config = dict(
    num_hidden_layers=10,
    hidden_size=256,
    moe_layers=[0, 1, 2, 3, 4, 5, 6, 7, 8, 9],
    router_score='sigmoid',
    routed_scale=2.0,
    init_std_router=0.00949,
    lr_router=0.00114,
    norm_eps=1e-07,
    optimizer='muon_variant',
    learning_rate=0.00685,
    beta1=0.93,
    batch_tokens=131072,
    max_seq_len=256,
    train_tokens=919100000,
)
Below are experts of layer 4 (counted from 0) of a mixture-of-experts language model. Rows are named router (the router's row for the expert), gate (a neuron's input weights, with its number), up (a neuron's input weights, with its number), down (a neuron's output weights, with its number) and show model dimensions 128-255. Each number is 128 + 32 x the weight over its row's rms, rounded and kept within 0 to 255. Numbers have three digits each.
After each expert's rows: a language model's description of what the expert responds to; "comes after" lists some tokens at least twice as common just before its tokens as in all text. This comes from a sample of Wikipedia text that the model never trained on. Tokens count by the router's weight.

# expert 32
router:132108093146129143129155166141186178154129113160118107151152108041127123093120121107103123088063175136124169153156171125116161119120135111144119097148148176154175102032108147109137096132086125132120159153065109101104207095062193120162150117087151142161142152082201143087052090116212117172141122053186197087140130124124144113129138076108160109144177141084127123123125085100160158123130
gate0:097112143158145123130125156122113086081149060156088105132070144150112086129086100137085138103157147127112136179126092108137124109098141126084138159164199144140091125141102068151102121153090149079127188106171122080118137101122136061153100101138104109190130111076149096154128126052136153098140089138198142128103111145116109184090105134140148151155167208157164122156117099149153101111162
up0:096117146172124108131137160127114098099130096151081100110085140141087106105106110146078098041177132122110155147121053115143105095094126117081133136165173075143118122099112057128107141155109129078156191112187142103129152125102170098156095104147136138144120080056123082171120125044119153112135065148182111158129130159099122172094093151170141174119157181125165132150164106151148114115142
down0:140131147094131105154163062129162128060164131177114110143064178108097170129136151043080122093174101151113178173118099127144122139158205144147139136105175143118170120101130118142140187077121124115154126125146101163108126120180123101107137107123114119147139117078135127167178174116157148103154186120129172165106128109145103185084127119140110127092122102125091134173167085151138119080134
Description: Word pieces right after a capital or lowercase S, in words and names like escheated, sunk, inscription, Saadegh, SOCAN.
comes after: " S", " s", "S", " | S", ", S", "- S"

# expert 37
router:092214132134149141102159159144197129114120105162102107160104136101102076144096108151121240160139169147158140136105144123090121145120142163136150081111107140144094114142157140107118088090115139161114069122166144190192186099029145094119154152080159143117178098088120139174084163154133136124127120151137145106191149076140103102126058176078132118126135065142114151148134102170112189088078
gate1:171125094126163176210163121147148128128092050173178113112121157117047109155128129180166119110036150140184171119137070149149121169116139059085140135175135124116057151124101101104143127128157093133116171130113091092134137136103147140089154145112140100132107174110133132106166160154094134144114098076116166091145145155034112119176092130150111158119075139158138147087096083090113177140148
up1:147103100120180180187123121161141102107097078143185106141127134133086123117074144173135105112045122152167139136153066167110146178127125106084147120166192120103094137136069134100181107186127097118132151094170102122115119190118135134117139141118158093121139138112087137111150132157121136133104088086147194091141124135060147139180109115158110144108071130151145174086099069092115133164126
down1:118089119137117110048160093087108121190170163104099110126108194124161190116075134089108187137187123152125106108122122072173102104096179201130122137124159109138129124131159152099146197091138157115133082087091179124113168151091120141184091120121191154138134075123111131147121114129147149117151201161077105105112154188104101129123064169141119107141132140106134174114102116125145110108147
Description: Number pieces in dates, clock times, coordinates and score tables, e.g. 1909-11-24, 7:00 pm, 18–25.
comes after: "–", "1", "2", ":", "′", "°"

# expert 6
router:133178088162146121138137112085155140130152151103133124091098159128107062091206113136119182185107146099118160133117169099088097145145118135167110139134106114111134101146145168124156101090083106138205049081060105104183189157107136099113083141107130023155117106116177150136124093129138120144096105155145155078124116102076132118115099092195101137087090056125094147115132105169114210159118
gate8:111150143114132096106141059109123112141102101083072101129104171143158092112120177111141127209146151142147094172149165124102165097191097117111105118133192197163162130107129163160082094156086166209133111149112090195166132092110146086154120109127151098192179102166141077119096101135114141190176111140081177088117120118155188078099136105196146121079146106128161095201113108081194156182115
up8:127124125125132125132147080108098105118087103101078113118101144114161096139148140109169133175158134177119128131153155146115162100182090083091109145111150170146183136128111154138049133156096183168138092139134078162143107091104155122167112085123187140176179085172158116134084115125095159184150108153083164078132142114168172062121122102192144137081138116145146093198135111121185148156110
down8:122101174147076132123124161119099088177102156109138149163111123126096132174115183166138174128117075131158125140120135125176186089151084120187096145138111132113159077161183124134121147130157162132092067161152141160138142132143127145099122106168159093090182112152127125093027146118122172213110179042091147113123106110123151164165176094118062188101149171094188142154087139094138180127151
Description: Determiners and quantifiers starting a clause or noun phrase, especially no, such, new, This, These, each, often right after a period.
comes after: ".", "\n\n", ",", ").", " is", " of"

# expert 7
router:202127106156121132141122174188109141143138139160119105142143132119118141140162129079110129159058160102145183156082175131147054068155130174114124134090110174142183162081128118057153137094103161136151074130056105131141102131123101108116126122134222136183144217082140169074122125129125083120097161132124108074156119113100109089118100158063114064105071093117138079184151157182139167122134
gate0:109088137133137129081102153146151150109139137109095117184112137108156125107116133108123126136090089128155113096181102186187086140080133099163137147151136193124123174019162124082198172095130086184152141153146107174109075084130125068119213050096182164134144173136148106166124133059132166142140138112119063116162069113095112134092112148118142073169140125109157086123125079120122141097101
up0:089079177109108148113098159108140136113161120097088113156132186124111104124144136117098132134092122136152155060175107211156132184077128092180132144178127193140077113062159111063198150085119064193174147141111124188104069096161116109168194092128146162123121157153138117140074140068113167122142147133127111136178114092098112141145117122130124108216159114108135110134122109106113143078093
down0:076119104132081098120113144148094111139135111127115065154117068157149137089069089139175131075138107131099088171111083081151165111105106163096141149193098108068095156169128169129176094103120211182134170160123129174078102124160131127190149173096170156076140100162172152177120158120164103092094178106164109113195122088106092145108109143118139198134137128068147119080082089115098172118117
Description: Month names and tokens just before a number, such as table pipes, colons after infobox fields, and in or on before years.
comes after: "\n", " on", "In", " in", "\n\n", "On"

# expert 46
router:115152166156126098181163145139111108122086110148112073171101091134110069145139155123096123185158119132145106147140104149170144151109071142131128127165135102141194115090147097104149137123170153175169100135084101079150101102073134106176108068169160118137124081115135175085093136125142096084071089126121114158129155142138139072093169140152074081082070084139153155134107148102129139127099
gate7:127131181199178170127177129136130148145062115152079155179160100058120128103177125100148121152120196113085143109105179151111142081167146157153115146143071086135127122158145155130127157069125091093118097074081099158138176095136160092109087111120134115155166100085112163121099152107118073128148107185126103162145111163097138098125140146047095115170123112128154134099162134129145057122138
up7:143168192168175186143162136140159151134053086119081126160139080088133132099170126095155145191128155107099132125108166152106097061151153149128121116165112074151116124137146161130132126107156084098136144138041121190128168101125169093091142143117125116127109146096138146122099156111067110112143130195124125145099100115146191080111122174066146098166115144126133142123135139146131044132094
down7:138128174057093073123111155145168153095161118119139102102159181171104162114103127139172131107181097150111146188135076094151169186137155104076131133068161093151146124150076115145184131165155073168111121222114101153140123162173119157152094159131109141152179057160104128122107131118123074142117119112119162108137149105114095110127131112131145167095089122132077111105188109123146104129226
Description: Middle syllables of ordinary English words after an initial consonant piece, such as Sk-il-ful, tight-ro-pe, scr-amb-led, overn, reet.
comes after: " g", " st", " G", "w", "g", " St"

# expert 17
router:180095140138180108158133153093106097061181109163141100113143072102134143107104143097120106191149163114154099128178103146168173161113124153145130129167066199139103113089121137168165018087131112123166051140149142077141134131090134137092105081133107181190128175112179125130104169087149076100122153157183173110180131132070172119122123111132112126146055094141104150086130161099161106134097
gate8:095159136124139125151159090128143163106065142119137093098091151099084118106206149174121139102159108146158108144136136096105158087149158092142057123063128104087136086137109167119120112130096130138147094165135142093133077164147188174109126185104181114151097178117126137180066094137090089071152154121124143105067157084098220123052187144144186103112128119125138137129123066078108106164130
up8:076169145148148116163167082117131159111039159122098104076062115081087108118216156165147148117164136142141120128143136145104124127165132111160085089103122106120122080164123148088151077121090116133128116211160154092137092144113173155141113189078152121123128201124169133174108082146120110089142167107135152124079162118111186142063196151140154093097121110149130103131141079047125113190153
down8:091115126074114126134128066157115156100093162101133115138083160134100167149156095140105135191213162163171164116111136112107170164138190100131105108106136077076156081146116107144120156136092122120121107099179075111127077108104173119119085112097128132064084146161118057080069086094095113166064169088122104145068192083101055149108073124184182048067149115074153114104145114140114096122196
Description: Short pieces like ad, ag, id, am inside foreign surnames and place names, e.g. R-ad-zinowicz, Gar-ag-iola, R-ang-pur.
comes after: " R", " B", " F", " L", " H", " D"

# expert 44
router:135143143155202102177157169156128081103164172188142119178083175124134122123116131120104160103163160116161097123155213181124141142084089138118053128150140127154140157142092132113148136145112170125208055126097089114118156107142181149108168140136162140173164066160145132135114109130100126114082142144174119082113093108116122110142042167144202075115114119157138113115119081152176154106103
gate7:125099133091091116099106199117170174139142158174101104145110143066106150139157183121116159161149150116119151109127162154155191169146187169150064114168094156093139112159124114141136111125147124099115095158114094172147120138075068124172140088104059147110154133098149147110107167108154138109136110112158091141118154141066126131094132106120069132094111160128129098186101062196154111138167
up7:125091135113143137145135195119154170180107127124119098147106145134124134153120163084111159151145122161145171123132148171202186161127181171140087145193088133117112128128103111146129162119122118107139105160091105200168129108110104148174149058083093128094175140108126154128104207094183156102112093150122073142150141126104078152105116108093104099079124210112098077180117101145151104162113
down7:098081097171180072087074148142106118129095099157108067116076122168053127091104075107155144125092118126159070120179090160171096204183107166130125084124114172104152156138160067114125107133163173138119077087098134156161110148135119082198130103125148099139098134097122142171152084202155135120135089153157113147103101111097116135096094065157165157177128126117106115133117148173192158154113
Description: Section headings and table column headers in sports and career articles, such as League, Career history, Country, Draw position, TV.
comes after: "\n\n", "|", "\n", " |", "===", " | P"

# expert 12
router:149176095148122060125180158157118103121194125169161122106131129097101103127114136092081125115068153092151137114131139099142150085122116143127088122133110205132074092058137101126148075068165158147136115108100135105179115073093124120163055132131154081123115115070183099107041123144114073125072152139163103139120133092120106108095132101124149093126119085074128183159152102140118165125121
gate0:140134145126112182180168073125106097137156096107153152128142132086089150159130075080124148129100127119121197077118148168165126122134128147075116057132127085137131133091121164097077122103090196138168173095171183175115135097145150173127130086167107058163132130098075165134160091127143114062138081172117113117121110070169104113135087105163107143091117131140133131094115142144098141089133
up0:130158133113117177171149094107099129153133117133143149090104131077106144166149066112153153151095144147143166090127116155143084084152131107067135095147110096139141114106121144141108142122095188135165176107203181170125111057131124159124095096121091068142098134117107140159186145152166132075147051138152106129121066101178124115141079134162105149128118120195139138097113122162109100078104
down0:131142150122085136112116082036175143124123157124068069087127141159148075089105158107148145138125117145121097064086127139121097077144123132094133126109164092110116126123139137106110106130105142154139131179131149131096068151093184166126114165091144167115090107094107098137067107106096136144157121109144130115090099108140134058118135105225124155084106092106126144159143103107075079164143
Description: Hyphens inside words and numbers, plus st and St pieces, as in re-election, low-resource, seamstress, storm, Standard.
comes after: "\n", "\n\n", "ID", " sub", "ry", " two"

# expert 22
router:128133085144193089146120184116202082087103160178174074152158149084105104073100142114106169088131139097130176077182146158123146174118126152199140089118102090138148079116137094122222101107079107112177137123074147137154151090073136087196097136063142155140069152119143169124077130129110152114115116139167210060130120138121142088146151146119085127125169188147134158129122123165141092082096
gate7:113110089184123135114053146127189161099119121160139163146064090108132122140155183179110140050105175080077105093158111107117128150172158094151178114127062109173144140112146134127135101140110145158181123138149122230093125097088080123100072120137085132103085158152132210089176099149167144141095152157124137104104061150145080117133113135147178124092156127184131154126186069080111136155103
up7:153128093140150134168080154111184148090134134139157164132081114125137092186123169137104092050103170096099092143136083095115124119176148114128169112167069117168173168128169143123135101122129093127135131140133134192099132098087079126091086080135102096137090106170150203134164095150205167131090165159122132175100103165133067100119112130156144126068172165175154149124158136065112151144090
down7:077197105157163188157154186140152185120078150186130167150189137129118157072151156135161141138093088121122168096146164152117114129149068184168104103104142148147114158144130156176097185064210110174167089116110107106104123083175124087124099115115096157083130115202139101149172075100123090183039126115134073107079140158133118143161126125135155181132104113109119131137130146097183167157084
Description: Pieces that continue a word after an initial T or K, such as T-end-aguru, T-able tennis, T-echn-odildo, K-et-aki.
comes after: " T", " t", "T", " | T", " K", " P"

# expert 24
router:103140104129148120135156144102182143119164109198117154134150147104188142138177126080149206141134130168141116072164166167135127100057133104145106139107120139127131126091127171057155055125159149122134101130085129134140118129106174122140092171108125094119132096136150147113143126132200074104081066098150147149057148129122121094103157151111205183138118162110188138082086132193111154149061
gate1:096135124144105130128187172142110201155190126193101128132160143117126102113098169100131166162093152096168119133115171134124172128135105109083171124108094135137114111098102136118138135192121144138140162127147110108123112118145114108147223074144176132057105115094106140152161177106143096142087167149106138146164171117136128097162110113137184120107022184120109103157084122147042127123218
up1:102118144135133131126162135153113182184220119170116121186125184103114115114130160160148192167143133109147125114095132143142195159161091109058182129114063181161086123122122117080136130154127141130131165165116098096111125096120135124134206082125182136094113146146121161185147183102143096107090170178136145156127171106149103064153099140081143143110064187134151110136116116139053144111185
down1:146113155114161112129169062117130136183095130185071084130095186108133114124132147130103100129137182113138136123142083229134140104166126066117069060113128095124142129106134090121087079132135183077101115130091182109113084060116080131161151177125122120126145143171138149079144169127157098156117076131122071158145155151202111107148148082092158102158154124141066107077139189106182105121091
Description: Single digits in scores, years, statistics and table cells, such as Gold 0, 3–1 results, 2007.
comes after: " | ", " ", "–", "; ", " (", "| "

# expert 10
router:095172180190094086150187187132149113103164187120111119161098133103143127118110084122129213138108146126135150132132149176093088157125062148126093126109058145201119118104194092121156061068118134137150071089129171138132144066109136140154114142137171107124127106139168147132080073180144090106134099082083190106126176125096161104134070104149158111144138134140150085126104105139121157090085
gate0:130142109155120151111094136096120128069104121159050044129129188150126013088157147104101116170163164134096123104107038085080136167132123145130164165127153116174114126099133139068179114152087086164096113076148178142048085109048172167115130110121197137098149149102119104133157074098163141116117152094125115133129133179152147137117120203145129155128166164136147150139169202142084118110144
up0:131110084171114131171094135069094109083112129146073080149098141138088028144155180123107148148154125136111092141107000099085130156151108142162174169148166110141151092114119139098173159152122131156111128090169149188075068139060160202159114147121194176115129170099106094120124088108146108146090112106109137110175139175157107143126117165101126145133177130096172115186180201137144079099153
down0:163147140097148157159108175085186129137125123176166085126096108059101159094139118181131128150131098108136086145120099133137089117188088159067121122074099115170125106158062169086107160093117123167135107114157147119099118143087124115109069185085106140182075117177093087186166136145133081169153095076132104155126140140144151134133121069159110117128151187119176118090132172129129140114116
Description: Field labels and their word pieces in infobox lists before a colon, such as - Species, - Location, - Family, INSEE/Postal code.
comes after: "\n", "-", "- •", ": ", "\n\n", ":"

# expert 42
router:145160094117120141121173138167138065102123115223155133164123120061158136108168161097141148122098131093175169064125108121086112119119059178177092146087050168129099135133077123100138135109091140117104104095109111074126153134138171111123162110147163097111086121132160156097151086081147138140129147089166090141127160127099165080121079138082134108087126099133117114137051066158157144167120
gate0:104103095121091046156155093159183119186127100141105128060126087168165156062115202131121202139141142130145172107138126157083108103150107119117181107117130074133137115148076182150091156116134177182091129140127169148081138088103060096132204132096134170177091105103091087129097131140169178103133100046121150112123116119184158180128113071097112143109120116165074111168105125055080100201100
up0:106110105102093046152176127134160121146181115155136106060106124153180181045147226110159170163151165110152159123097133133081117117135130107121139101120173083139122088166073157155089151144161191183111102143148154145085087097051120111123175136109141147172102131125086095107063125132154211094140080051112195130098102114188156126117110104114084154131147122174072124164114097106067119193123
down0:136149144097185147113152131088118114119076133130124125171200134104125098131167168134113150174143143090114108103153123059126162187151142115078119088082154170139149145057118079124155149115126090156142163088076163207172152135200150180118112142111138170102179118076098120126122191200089131123088120126129125084110125103128110113069151080116150108091065133134109127147104137134162080076132
Description: Colons after infobox labels, table cell pipes and semicolons in lists, such as Position:, Born:, | Mark Davies, transfer;.
comes after: "\n", "3", "4", "- Genus", "5", "L"

# expert 26
router:142179158150128111152121113175145137112180162125121142151148112058100123103153152135108142177088136124174154143147137162090100120149139105106085081098086150131180050109104086110114043130136143101183062125125079133185138097071157103094105165118182132117090098097148178120107119162156115137145112096134107107142190142132163117158169186122109088121072154105151122161174076165126154065132
gate7:112123119058082106139101112188154169138136094086105125114125154098116145116124115175110138162123118115124114147096137112141143112126200133129137122185128162137152175091172125141134116150132152140164144146109156129153170085170121138196091174088141075143152074085076179100157139117156132154152104144134143094142119206174159193119122133163116096169101102094165103081157135073130104095071
up7:089098123119068085145086108184146148121113094133100138143105199097147164166127150155117094123095110146113124144144128125159143103130171100138139132177116134150145117063207135116145102158135145111192153163130147105125158104176124135208113156095145072135163099093094134109160118126155150123112093164136140107205140202160161194141112124149138063167134143084165125126118089117185068109103
down7:128078072191051099088164145128181108155144146146132115106172071072079152104161119141100126121119116104095111175194104150102099132054090089139157122125112152158106165100185137132125145143144143129158114165110123086143094090212103147141086168153102138098100213091118114164097147078151128150113159135125138116152130089143081068136125155059101120131105135161055088120119135166126150098089
Description: Line breaks ending infobox or table lines, such as after Phylum: Chordata, plus table separator rows and adjectives like high, low, long, wide.
comes after: " |", ")", " |  |", ") |", "% |", " |  |  |"

# expert 11
router:119142180125140141172193162129164077113123155106115132040098104078110115099135147082121103108134159169157213148126186160169109127084139114124167163160056131174125105073167195146123091101116168113156135110113093145201178115112118061080128149095198078099081111078115125136159123123110130185166144137146149133173037132072117099114147110142136109115125142125156145110119137123156162128166
gate7:097119103150094100144107152123123152134188139132156124054118145111131162177167160093166120120098173082128151132146072115130115139098088068125161153045098155115151109114115098133058103122171134150173114069120084150113122133136135151147151115107093140094115147142177129119108093153192087136096121127130123075091158175162106163162181140104051176167134148199109091129105159130166174081153
up7:069144132111105111146057179182110106136195131086155147063091124114114166140156151091153123099118150087136164110096105125124090178116107069079135150109102180118137107117126100169086096163150148117140083088129107133099110127132157128134137135108111113138164134137144150081079075130169072154056106143154101119052152217176101140116168147126070151142139160158140124147064175129165144069202
down7:156087172138091061129147084082136113068192147086164166122182106059161149173127099136120092112088131180171222162101115102085119106120125142100121159148123147189107145098062136131110151127157149122063116157146116135169098134054123129179116108181215139155132079094141195148117113099082162145087096127187142124133138131106149115109111111133126181120118121141094154105099137086113101068119
Description: Adjectives right after the, such as first, next, last, same, only, latter, plus the head word of titles like the State, the term.
comes after: " the", " in the", " The", " of the", ", the", " to the"

# expert 14
router:212130138189163111142091133168189127128148156160124147172122054064160157062128159060066091167110168108156199148129148156147057157111077113104110165132148167148150139115153118096130096100084147100170098136087095134139124110097161140145082153106172115165163128075121160160090150117170094132115131138220109142127083147136135139101131160159094144163093119088158126127082114137111138063042
gate7:105130203085105163120118140127104070138128144179161103107136107121156152178132130157117157121134162126164179147139137125118147098155186095182099131141128126143174134184180121130092068144173208101145121124140120152156124101125162186129185145108096119174052124109052150210078114116159126075078158093182155165105068104148104116091111071118118155099154155181130070171065131119098156168114
up7:114165170082108131131127127147130053124110152165118140128115091126143117157132129120097127074197153126177180134162140101122114137122176096162100120129104106142158151159168110118129127135148188103145104117103081147132117109157152145164158106138139090143065095107045111163082139088167121074058155104156157133131084106167129117097074127140118144110181136123122058193117157133092128187112
down7:095108129161105101141087103096168107105131125125207080179143095145075112130106171110153099104097130135095131118123089143144140114092145155151108140098149076231088117142128123135083115112132188135083133129131111099161113124116166160152102145076098097083142128079124057142181149143146130145114160108160194142146128145173133134170140133116104128118136172109061126097054110104118139123052
Description: Double line breaks after sentences or section headings, plus en dashes in number ranges and scores, slashes, and Preceded/Succeeded by.
comes after: ".", "==", " =", " ==", "===", " ==="